From a checkpoint of a small mixture-of-experts model trained on Wikipedia: width 192, 736M tokens.
Below are experts of layer 5 (counted from 0) of a mixture-of-experts language model. Rows are named router (the router's row for the expert) and show model dimensions 0-191. Each number is 500 + 40 x the weight over its row's rms, rounded and kept within 0 to 999. Numbers have three digits each.
After each expert's rows: a language model's description of what the expert responds to. This comes from a sample of Wikipedia text that the model never trained on.

# expert 23
router:516514543482525563522420454503557535493480531446513494487490529500500492505482491441545492466509417558451517473467486509517519453526471455469544492576469497469529588487487461564433465476492480440461477438495530507529503486497554524441557528523383473431493457520519498490463544582494473572539525530512475500444512546516556432533478503421485530547488558525500458514474467501517524509518491439404523456530497515579393546468556499509515470555492489473496553518452441519466438428415501484504504506574477501472553522459437519501568537483485500475462524564478423499576546525441484471
D and ar pieces

# expert 7
router:495544543485511468484457525476487533464517489536497395503454448476472495495476499494521508560482527540419524503506492518528518449554466469545587546507577537549456516557505509557463545494443492446453547478504540547484518529471562546425597546480558509510463527506508546541525564585493494582517476501445477430463528477544518494482489502472494507458521537484465458527527458506518471500495581480409493492488449539560513586433478516477549495485412517484575484523509482517514485467504541410470468471456446469468516581476458503469506531445478483538495548557566443457527519419446474426
Commas and colons

# expert 25
router:524478501487544471499459457442516565473525535543457394524478466520386429534500499497507508507473437527463529540503475490591502433541485453510489481526433536511492500431525411497616507494484542454470494478505490521514560490445585508409515505464543418463517482488506536465500479498484488564487517477480448490487490418541491510489460551469484434528525501453436463487540522555485440591478531492441499498525489509539469536470442555468471446522476507495564496539477489588513468471508469519461529492530463478466553482467473495498499525441494488566515584602510552470543533423475463460
Table and list breaks

# expert 19
router:575495534535501462520436552446488561450528489521511443541444445504547452496528504466481571538508473568479492502491507537502603465523432485519532508519496473494488519501503472528515498532386483430387491386476511465462520525491586567499472553500538488529511514522491563510505514575478506524512510506477413462478533434505512510490485544413540509453498488503497435469491418509556457528480497423427433462552514505543475466438504504477509494517480535447512482541549407569531516471492580469502495495494474421532478573473509513475486514472469401518455516509524520456523513516479448468
Digits in data

# expert 10
router:518457548485507453502444509450516570437523490505524465566446470421562411580516458477555511579490471517428501563521508508515522442530485453556569510472528513481506477430494458511511489482466451398447508487457543500495564548452561543463505555468500474475467443511524517578509567526498487508482501511476443550468534492558511531469464503449488573491552505446449466487522515442561502511471532511439480416516466519519518532506489527564522511467365500491529510524438453543485456457500516467535482531451469495467551525485457486483504490490449459570515545573546430476488517482452428487
Periods, hyphens, slashes

# expert 29
router:466440500533522512513480533470440553517509469513514532532463514506561411432494568439436546522486485550464516541476430460540499484446501493477524506503593550582522525524488488464523488524490531546462443450458498507541477501413545534462496514470490500506442534471560577461501509604495486468475482566453476524461506392501518473477507496439473516471474558507581479515501506491472386576535455451449523463494526542515477503485512505552443526474475516489562511534474494503472548411501508606546520568517461528502503516523483497478462509420474503556504488539594436541502513548524564493
Mid-word stem syllables

# expert 0
router:546527491479534533498486507464482591436514537477500466534413484544494483506460468494478544506470424495455526555497498485498541438577496444473502499558416520550452578484511490538536533459498407423472470462453514522527604536437529502488463504528521447476455512523458508469550539577481493463509545534512484537489472471499540501498505497478513522473555536462641533508507435499579460545468446490466518510545518542518544496420523441517483500564501508469563528533562497539544470450473479517496523522505393489470542548443430485453522563468423469482494531529502443484565532498513473475
Common whole words

# expert 30
router:559429516489514438519496528467498524488524546503543531563543505527489449465528501449462502463525444545517469472557448496521515485519484495522539579525484520531515517448498480516435484482462483526453547389479540464511558520396515547486510457465546412481509535540540568445527545533496498595530443525485495432472503506527530484521484547483501554532481529444531438507530496450619447525496442483501499565532525534550444381440526547490500528528451589525553513553509495518527491466444483515461516537483446529483527462475459505434512536468528483509444531574509517492585546503532451451
Consonant onsets h, w, st

# expert 14
router:481518503481547541439455502462508532448542514528518544474481463514511500515490434475495510515491485529489484516512478514527490483502537477484564519587484519521504581396479547543459467409479586566448462434440546476489527483513534537506449513420474434502450501473522548468550536582451495501515492551512464456474532459518522525492494530481490507519501541423467480543431476474538545461496476492459455538571532487537530490406508526579541474500545522473517538516597501529515434455523493485421543589548466449465487566460492476431482543476414486541496536546511458472542487549448541403
Early consonant word pieces